Weights of a small mixture-of-experts language model, trained from scratch on English Wikipedia.
Size: 9 layers, width 128, vocabulary 12027, 36.6M parameters.
Experts: 128 experts in each of 7 layers, 128 squared SiLU neurons an expert, 2 picks a token, a sigmoid router.
Training: a variant of Adam for the experts, 482M tokens.
Below are experts of layer 6 (counted from 0) of a mixture-of-experts language model. Rows are named router (the router's row for the expert) and show model dimensions 0-127. Each number is 128 + 24 x the weight over its row's rms, rounded and kept within 0 to 255. Numbers have three digits each.
After each expert's rows: "comes before" lists some tokens at least twice as common just after its tokens as in all text. This comes from a sample of Wikipedia text that the model never trained on. Tokens count by the router's weight.

# expert 94
router:122157180127133090124151152133125097134126143111078122127157125115105115110126123111162113137138133147159130116124137151154159043114124129151176119124111127119135171184144168152179121107116128135100121150079123121129130126123156095100155106107114087150149117111109166142173119136105148138090132132099147076106150152076132140129141130093164140104119106140130139115111133135174110127102
comes before: " |", ",", " July", ".", ";", " June"

# expert 26
router:137115164141161124133135162152140100121133129117123091134158138119114077128093101132152131149118141161144116112110182142137184071117140112141148122146100082132139185120111161153158090102112117124147132164074109130149105158132137093081122125121099101151140117138164144147139159139134165117083143146126157097089152134123109137114108146107166156129118088147129116107145151142148158149101
comes before: " ", " —", " −", " .", " +", " Yes"

# expert 121
router:143090117122081124107161145125167111099167112105104102135160156135112118104103117119141110156118162102122098122122146146136151172109121124180145096080127100082139187153113166148194113118121135084109119156098135134143138145126141117099116119109122095128137106156130128183133111150113165108103175146105139123146144112122119149140125140144180133135124103114098104090153158138152151121114
comes before: ")", " |", "O", "P", "R", "L"

# expert 1
router:171094160153125107109100164159124115114116177098127108128134142105177109134144130139162130129147121122154144093075156142175192104146127108172170147130117118071123134107134128132127064093109135129112147133080107126147104128126147124118110119109112114174150121122132103169145152144098147108105120121121109096123159158132145108135130145129136135109109116157110117073131159140153172127111
comes before: "ing", "es", "ed", "s", "ers", "er"

# expert 61
router:149085137074104108088151146157144164141132109112119103141153112144134102145112118097122163137123155125123152089103159160168146117114099096149167115127099134111121191134133146126157064096111137125111116120070124129143137130144155127096139126115097136171139130150137151162143160111090146083088116140125158117176166127129093129124142144102137155133129115111113082136147158139120139096122
comes before: "|", "|---|---|---|---|---|---|\n", "|---|---|---|---|\n", "|---|---|---|\n", "|---|---|---|---|---|\n", "|---|---|---|---"

# expert 33
router:133112114124108113121130155161136117109130136095084118127138133105112108123125096103123153148119165144160171152132153128123178115124104103137145140106124117082107155158097153161178100128136153109112144144066136138138176140128158088074112101118133106164170069098134102142134133168141144104090134128100141129108158156122107132142152145158178135134121117114159123117133151172125125115085
comes before: "==\n", " |", "\n", "==\n\n", ":", " ==\n"

# expert 95
router:159073126119123074114157168144139125127152142115112121123145113119144108115142101115099115161122150109102126133123166135138182079115112106196154147132131135094126165108132153131161097110109140154104125131089125130119113144151120119082098108109108116157133128125141130188141130140126154123116102151117168121074148175169102134108107148155166122109130112158101143088115163128170145141125
comes before: "–", ",", " |", ")\n", ".", ".\n\n"

# expert 88
router:139105128114138098123124142169137118118130148111090103112151113161146127117100116086106143149112132127131112085084151152158147092085080125148175116155105091098139161166138137159157056079095103126096138136107144159132118135134145154116131144122117107174124099125118130184148116147113169116106145172133164121140152118124117130162107156119162121145126130125136131111117159169160116125101
comes before: " The", " He", " In", " It", "==", " This"

# expert 3
router:144145140102114091106116157133153099128137138120097141119145138176123129133145124106130122132141150133137111089087159128141159090097114109154176153111112130079109176164118156144187054090137131112105116077094137120134117128126138100083136138114113101150121117143138145133182145146106160097108148140124127103117157145137118105136126147118171144118117120127150106079119142163125174158147
comes before: "-", "|", "   ", "Review", "     ", "----"

# expert 5
router:154063119126106117121114142132113119123125132106080132144112131091115133152112093099129127139108147118113132150124139151147155085111091124143196146160108124063145155163158139143206128100116112132100107111093119105125123128139118136089138109108148108183144119140138132187166127132113164128123161150090135116149145156122117132165130157110143162150168117101129118111140131128169128113119
comes before: ".", "′", "°", "″N", "°N", ")\n"

# expert 49
router:151087142120113097126123135132127131149106135142100134135129126139138121147124126090129141123135158123140144142143180134136158093118112131169166157127101115108160154122087154156218091080121103094107140099080087123157143140135098114095122131101113092170161154135164137113144162118086151123088144147157151125104098124099141126129161162127143138138147112133119141115105147164169142126103
comes before: " a", " been", " the", " an", " his", " no"

# expert 96
router:147146108139103081140128154143126154106130159110081093142143147101112108123128120088139134140120135101123155115098150135136154104084126124145159142116112101120149180147143130167174106097130128134097125101055154170098137158145156085096104111117112107164165095131121148169166138124087175107076155140104156120137130130126125146122162139110170115134117104133131147118103154129132122111117
comes before: " |", "1", " -", " |\n", "2", "3"

# expert 70
router:160073119143121091113157135127144135140149154088100104102181120129153129105120098098098115125129147135127155095124147118115145089107087132119159120118125121135144150132118132165173079111153130143107127136043139163138150139147115112103103116088109109173173135120152115157139113155124166124092124145120176107119122138111093112156150136130145109145127140132126111094114147163184111137108
comes before: " the", " his", " New", " South", " its", " a"

# expert 10
router:143135149138111079129119162128131136144148102095093095100159115148138100118136126089122127132130160109111129132105179110158168126130141116146141130137117110075142149121143174174166078133110150097081133126084113143122145125105119122075116086134128117175154112141173133171161159150107134134111132171113143094131174156117105131114133147134151124108143137163091122121165137139167144157124
comes before: "200", "201", "199", "202", "198", "197"

# expert 43
router:135094113111117087133101155146151103133132135121130114129127101148149152156138120126106148131151135177103122122084173143179154136096127120160149167108080059064137131141138141126157088090108137124100130107065132124127156132134129119088131104102138116150146129137149116158135123153109180120113119169138169153127124154142080123149137114132165120135139129117146128108107166159147126112164
comes before: "==", "===", "The", "=", "In", "-"

# expert 110
router:132113149147127094124147178117140123115145133063091129107132100135132130107120135119128160139118166147144107121153145147125158091123087134125169128141102108146142156148137167153177099107119122107099149096061109139100133141149104127084118114061127064156159118124148096153137156140096150136127141151120169117101121112132120121162142137128128129121156115150140103088112140166146115085116
comes before: " the", " a", " his", " their", " this", " its"

# expert 68
router:135070121126116094128133152165139107115121133143097098130139140142161096114135085128110157147139138104122147131092118166172178084137119115114195135108149131105110164125099155168171091110149129123131155124068155151160111123127163127104100088117099098155155123096130102142141141148115136105120172125121137119116121144133123144110111141135151144128122121169102114071120168167153114134120
comes before: " to", " that", " of", " for", " by", "ed"

# expert 34
router:131133124144112089113129141164165123105144135110095146095146145150138095110115118126116119158151174160148112118120154117139191084119134109134138139121105073101119170139149143164135121119091124146095183149069110140126081128150136116068113108086118078152124114143136130143163129157106143137120139143122128104103155131132123108142110164116148153141162108154121107094144157164169148123125
comes before: " ", " April", " May", " July", " September", " January"

# expert 44
router:178137132132125078109110148150126144127123117107120136150162095125098114135124138110142149154136171143102131101097163130120178107111123135136153140140120108058129173120114142164151096093103112116113125149062144153132127152138162094085104123114089099143141142129117115184172117119092180112137145143121115136139132139141104107144119151142173176131114117144124119126149168159133107118095
comes before: "0", "1", "2", "3", "6", "4"

# expert 73
router:123135141097120072138151152140153130167131101080086145101133135127143116134136081108136138132131132146147165159069122119119131099106121157138180124109116099080131173131093162158166105122131110135092155120089137163113129142102136118091118085115080140166136133138143127129136178149111138107096117151133139120135148162147103121133117145098166156134152146138112113092162149157165108146131
comes before: "201", "3", "7", "8", "2", "el"

# expert 29
router:125119133127130119119100157136124120134177107118105098122146145115128121084125130107141150144108159147122157084133147152124177131086124106161125122125097086081126167138123165152180104136123125137129151120087121131136130150116177098086121096121093126149169107102134124158126108183142160132090156162098147122112158156111111129167133147130158109123115140125127127067127178164150114149096
comes before: ",", " of", " (", "\n", " in", "."

# expert 41
router:149119125118147097141151119113124126116110148130062125130163131140104149109109098122120131124112146156105121116121146142129129090130119139150170141127098080143143174142148195122156093076149122078095108154057143147147132164102124117123084109081127110159168119154146144142131117162130174156119149143139175113141116139110106095153125147105117154118157129132123145112136143151151092131108
comes before: " the", " his", " a", " its", " her", " this"

# expert 103
router:134105165137123104098145149153168089134157112092105082122142127122139108098150117111123132122105116118127124131109140126153139106120123134170146142133123093154121161136141136130188090124141115103103108120019123149131096105113139114093084118108095110187130142156110119145162178140114148136111149134141140127135133145142140152141096134113172150141143134161112145101157173133146130097113
comes before: " ", " Total", " Year", " No", " Party", " Team"

# expert 53
router:123150147137099109139126140144121137119156113131086156120148121168145106135141136127141161116124115131109148115114139155150165097106109139158148126105110072084144194135151152169179085098098115128107148118061118146116152149161102124082116112091110082177136121094133120143162167123121160089106152123102128117142130114108079153150149109124156124140135126160122125107127130132159112139110
comes before: "201", "200", "199", "202", "198", "197"

# expert 117
router:152104142129118101105138158133130132133160114092115130127155124166128108150130124071136146156120173169121170113132137123123146110098121131147151113136119048117150169164150160163152080113144128141123102137049108140118121141135154101075119106104117130157130099155159109148155146124105167099122140178150146111102124155097143122131110152140160116124153108126108129125091152117131141100118
comes before: " a", " an", " American", " born", " United", " appointed"

# expert 120
router:138123171132101114094173129158090136100134129120102099120136115172132097132124124091135137149109173130161138137099137169127150083093112110134139097138129103070135189124154139151157127088148110118114144114091116094143128141112135128127121104102130100178178113136141146149130171156120156108078148164128156091160140109117127120166127146088139140109135134130128138088131162162140118150106
comes before: ".", ".,", ".I", "ah", ".\n", ".C"

# expert 76
router:155094128134096090156101136146152150103110125098135104160148139139126116141149090107136130140114166146112173121090147120117152126126128099106175118140086128096124165141121131114186080113148096087099134101096112148129168151101139106080145118065104110135161078151133129152132144168129167132109156125111154127149149143122102141138129133148151182143141130122139143131153167128137150118095
comes before: " |", " |\n", "2", "1", ";", "3"

# expert 90
router:148115113123117099133131167171136118113154149113067139126155129121120113122109120115129136128113185124115136137118154158147200132111104106139154134139119148093098164120115162132157066127107137116096132139097128142137144161124142085103127089094124113165144075117133097152138103176117175088112145124125152118109151139146110136139121150157162135117129128127110102094145157179121141106079
comes before: " of", ",", " and", ".", " in", ".\n\n"

# expert 111
router:141120157104099118136133141157160133113129130103103112166179131151120116114131130091134127134108149150114122119109148118130163098119125105153173114153115084150135170147143161149171084097129137112106120095075158139160125147139166115079090133092097118168159118138130090131135124140085174111094141154105153106174137130110104088134154119124133142134123095114112114108160176166150133142139
comes before: " The", "5", "0", "8", "6", "9"

# expert 69
router:155092121155119123099141157159146123130140127105080126131134107164126115131149116127138135113147141133130127112133152126104138083109103146140163105157129128135158183134130144185180094120108139132097120108052144124137135121173111124116092110084108068178155100126130120157146138141106171116114151160114149092155135121133091121120149114090159167135106094118119113108157130133168133129109
comes before: " be", " the", " have", " make", "0", " take"

# expert 80
router:154162126146142083121143158163144146101141135112130117111153122127131119125111101114115148133121155135126128101094155156120177087090116151125157122140101105082131164147133165141151102120097104098114134137032118151124109153127133132080079131094110126144140098111148111197113130134125163107102148184122173113091127131131116126145131157122150109138134124122140109113115135141123118106081
comes before: "0", " |", " |\n", "1", "2", "3"

# expert 23
router:143120138085133096123116132123113125111166125105063144116155137151116106142138120121130125126145130123116172124113159112103152100127142112166137144152129084135101198138086152161149080125136170149104155129100130136140117158162140122062119100133096133163161120136140137144131107143109158121092150154099137097119154145127111080126150127180185143119128119129133076107121110147162125127110
comes before: ",", "\n", " (", "'", " and", "us"

# expert 104
router:153102123149146072131136165131130103131118147085101154109159145125113124126143119122100121133129150110132144115121146116149190078106112119136159112104108102146148165131134179173158082097102103135086154119081148176131130132142089117072122125086109103159145119113148144173132122142137172115120149132124137124102127144121094110136137133098159144139136119128116088105122149142195124128136
comes before: " the", " ", " a", " his", " October", " August"

# expert 107
router:153124139168107112149113168147188129120151111107120118141157115131106130118143114119137145131105130143140115126111108139168168112091147146153150115126108110100120171138135130119186091098101129088115154148092135140125137151133106093088113136099119103164134109143137145176152152175086164094080139153096161109106149146112087088143116099137165161111100135119140122131159149158134111118095
comes before: " \"", "S", "M", "B", "The", "D"

# expert 63
router:132131156125119095105161170149118119103113163114094127096138107149111145159149094146132138131141159107124138087092188134143188070110141128167158129131091091123149187144090146158159118123130121118121106091100128140120122150136151077093117100080130121168167080128138133173142142110117127110116159154109124129102145149134113139115148132128160142125135109132126140090143142143139150127110
comes before: " ", " —;", " –;", " W", ";", " —"

# expert 12
router:132150153153134101096150141160158113143153144090093106113175132093120152143123111117159153125146138162153134103090149138151134119093121149156161164108142118066135164159121132161134059104108127124098144169089113143118099130144132091117129105091104070125108116122148097158147123131092143125130134155119119136125161130104105129133146186129153119139101144126090098118127129163146168116131
comes before: "ic", "ical", "ics", "ian", "y", " of"

# expert 89
router:149099115129123091112137150157155111125152117087085097144142127111145097114104114132120141125106128161132131149105160121162166105083115148164167123115115153096162154150149168165173106108118130132133111142093126115121120145157142124065106113105108120161135104106147128191148143128123199117098137120108174107127128129093097145142167128127161129123124092114133115074114152122141127106122
comes before: ")", ")\n", "),", " |\n", ",", "}"

# expert 105
router:142131151153125093108133188152147125115147127120105125162133141121127131124109114135134145119140167130141132117086122136154142130094135104128150114137116120103135201149098160128159091107115109143123121124066081167106159104106125095080107090104100096164145122084144124180145122148097148138114139149140156145089157172116092150133140138122159120120114149170147143110133118157173150134124
comes before: " of", "ern", " to", " side", " end", " Carolina"

# expert 92
router:129127127149138078125104160125162132107129168111160125116150140165093116148097088083146111145132146158135130142129116119120164072112086103138160131150119129136099156125110156156173071107107108086121138096055119121151145150130138117094117097131139134157135124133125102152146145130099163128109125172125170113125146142108126149142132137159173124136123111179142134092114153150152103093114
comes before: " the", " a", " he", " well", " it", " they"

# expert 74
router:142113133111142079110163162154129126104117138128074128131144150135122098117143099117106157146121145145133117131123157149139171121089120109169174118125115103064110178126131164170173086119092134111107136131086126148125164106125131115093095120100134101135138118120133146179155135155121199132096139156098169141091140136118129122121134152123160125121123119112134154102152140132173133096139
comes before: ",", ".", " as", ".\n\n", " is", " |"

# expert 72
router:122126151145120109125134161179148100113116143111109100130142123149126096123134103111139138135132155130124137124134158141140141080097091135143175145142100082103104172146150173174162077146116128126106157129049158165164123170127143115117129131099103116138154101164136139108159172119106151106095135124116119090086104146119110144131129120131152163140129103116127156103159154146161151108143
comes before: " was", " is", " had", " has", " are", " were"

# expert 81
router:176114132135094098130145144125153155114127154116097129082168151145112137115095090124142120121133129104123153102102160125124161088106114107140170127093099122134145155139125124141175072119117125120118126104087125150105112162148120097111096104101096080154130111125148134176139188136154174097130131151145141105125124137130095110148132136109173098128131102145117142118115175147193123137112
comes before: " the", " a", " least", " New", " his", " University"

# expert 127
router:128127139117118133136122146149129140112137128088124117132135137113149113089134130078134152127115162131115136118153133133130147084100121119139168117118101093138119158158099138147166056077107129108104138127072104144143157142108149115099140126085094130202146093093131144187140128164091175123092138136102157136114147156150128155105145155137147137142125105137085128117143169138145124103110
comes before: " |", " ", " %", " |\n", " Votes", " Apps"

# expert 40
router:138135128133119088118098166131121123111172136111081084128134139113115120114117116093138124153132191132142159097144157150131175141088132112139138129114118074102132163155110171142167109131129129103117157119101128160130121137103147103092112083101108099144171092107112114168156113164111165118083156162090140117124165149123131128152119161120160147144135128149124125105117165174142156118122
comes before: " |", " ", ":", "\n", " (", " |\n"

# expert 59
router:160073131164129094133129139133146157123126131104128090110156112098150112141105111118115129145109142124159107103094159143140176122122135144160164120113121096113127164143105143113165086094116145113092129171075076166114132152126130069129117100122143089153131103122139112124145121180113181122104154158115160123101121121142119122144136151133156112115128132144118120086162164158171143124157
comes before: " of", ",", " and", " for", " who", " John"

# expert 51
router:148126133122116114134131162163140122130110166102094098108128123133136086114090111113102138172123180145161158142105153149117192116094118115133129141133117138064116191131119158157150108110113124104122128162066169157141156154146148103085116085118131107132144127113120157140122139152103144116109134158140124084102142162145115127141134136126175134126125126151137140069140117175126130122128
comes before: ",", ".", " of", " in", ".\n\n", " with"

# expert 71
router:145107135138115108128139142143126106115146133111080108124172140143123114128106126098115143119131153126110171095116140141111193116113096130143149134129123122078109182130094145169169070121123153133088156143096125140139169150153136104088122107109121116144154123111152121126117120149111175115085150138114146099119137131119086098155143145162170127125130129129151110072160129183169116089112
comes before: ",", " and", ".", " of", " were", " are"

# expert 75
router:141110137126152115107143165148144145086115084110098101124149142147145128133131111119136136140167150119127153084149126145139167081085115120155156157142100065135127157126113165159167081110105121135118135127086126150114103131142144106080133121096086083152137110119126152185164124146103179105092161148138119112132133122117090132112141113135163153143125108145113106098110175140142145130120
comes before: " ", " +", " –", " Free", " −", " None"

# expert 60
router:161121126128145063105105159135097151132141169109125098105151108159140120138116102116111144146118148134133121130145145142136161101092096143162160131119113112128106173158122158148161093117105128101109135096027129128123121145143125129110110109108117115205177116140116121142140149158101154118106105138121174122127128146146110150127133148146161142144139126146128148090122150146173101097114
comes before: " he", " the", ",", " she", " it", " they"

# expert 17
router:138134140120100096116128155156132149140163134108131109145127106126146124105110134099140139130110147142116137130114162132115149110082109111172182118143075076135116173171130133125203071115108110143096136126097117144119147133125167103096117138103102115187116106114141138149141133156116158107087133174111142106074142151139113138123150147144139132135122110100106140085145162162115149105106
comes before: " |", " (", " is", " |\n", "-", " and"

# expert 11
router:125109153134126076134120136137132103144169134116093124155150120111126079113118118119136136117124164118121145126143145141114146122094117095161150128116110085107135172166125179139209097129146131128079151147082126126149140151152156124093087105102104128163134084139121132127140141159134175115099160155102156132097144142119105119123162150143161128122127111137093155095103126167164111150100
comes before: "\"", " (", "\"\n", " You", "\",", ":"

# expert 93
router:152097170109123065141128143144169122138123128111091129142148104173110126127156107105125123114144147120156178137113139112114143074128128116159175137140093119130162140157120151123146093107136129104096110115058115167143128147142129129092140093067106078141163086119133113145168135140118188109118151144146130137130123149095119124108148137135140146123131101143110139105121154156155143094113
comes before: " the", " a", " not", " place", " office", " Minister"

# expert 67
router:135093147138126090122103183123122116107109152130114110114152143092104103167142111108141135133118150137133135139100159143152149077135118126169169143136118124094129168130138152147172120096141121093098131115090096167136119132135143108104120125081107107173159144104142128173165126138107150133087185158102158077112160148100104132139123137141171156126130115131151116082116172116145132141125
comes before: " |", "–", ".", ";", ":", " |\n"

# expert 32
router:189113133140121081120124151113146141115117167114109115132127141123135118122130119114119125162119191128128134115127161142118141097118128125131150151135087093125157179106127146147159067105111101114087155130048143183131114118124119085097096078120102083152166130134140153140139120146108166103113129165143150132118139118137127138143133152118162141135121122133120153124120173152139165083115
comes before: " the", " a", " ", " his", " for", " their"

# expert 13
router:122130131166116077140137144173125108093117124112102109136155152136138130120109109116134136112138145147109130086145132106123153139082089120188144120116129064055126177145086152143156108117151154130103153133083098162136147138122128119086133103095130102147117109146130145189152112147128178106100145157115133108109118169138127131133135167145148133168135145141112124110143157132164138127127
comes before: " States", ",", " |", "\n", " Kingdom", " and"

# expert 102
router:163091141124145089116111148148130117106122150118109098120155129102124109125112108093096136151125186144121116116092159154141163093115099144152170130150127111081148174145147164136172125116130111108075140139093107126120111147113155119090126099098114131162172128105143138170159099152150154150111167154141183100120143134132107134161137146118142159132174126120134120102089151146151119097116
comes before: " |", ".", ";", " |\n", ",", "–"

# expert 6
router:157108125165138080119114180182131144111150134124089104135138103105131111124128123105171150147091157108117135140098173135117157157131117103153169122120110142093131163121128167128159076113111127122095171110090127147137158142138128114093095113126121092147137077136126108130125140159120157107122126145100115087128176141127119100144170154124194137105123089137125122105141141171131126126111
comes before: ",", " of", " and", " by", " was", " for"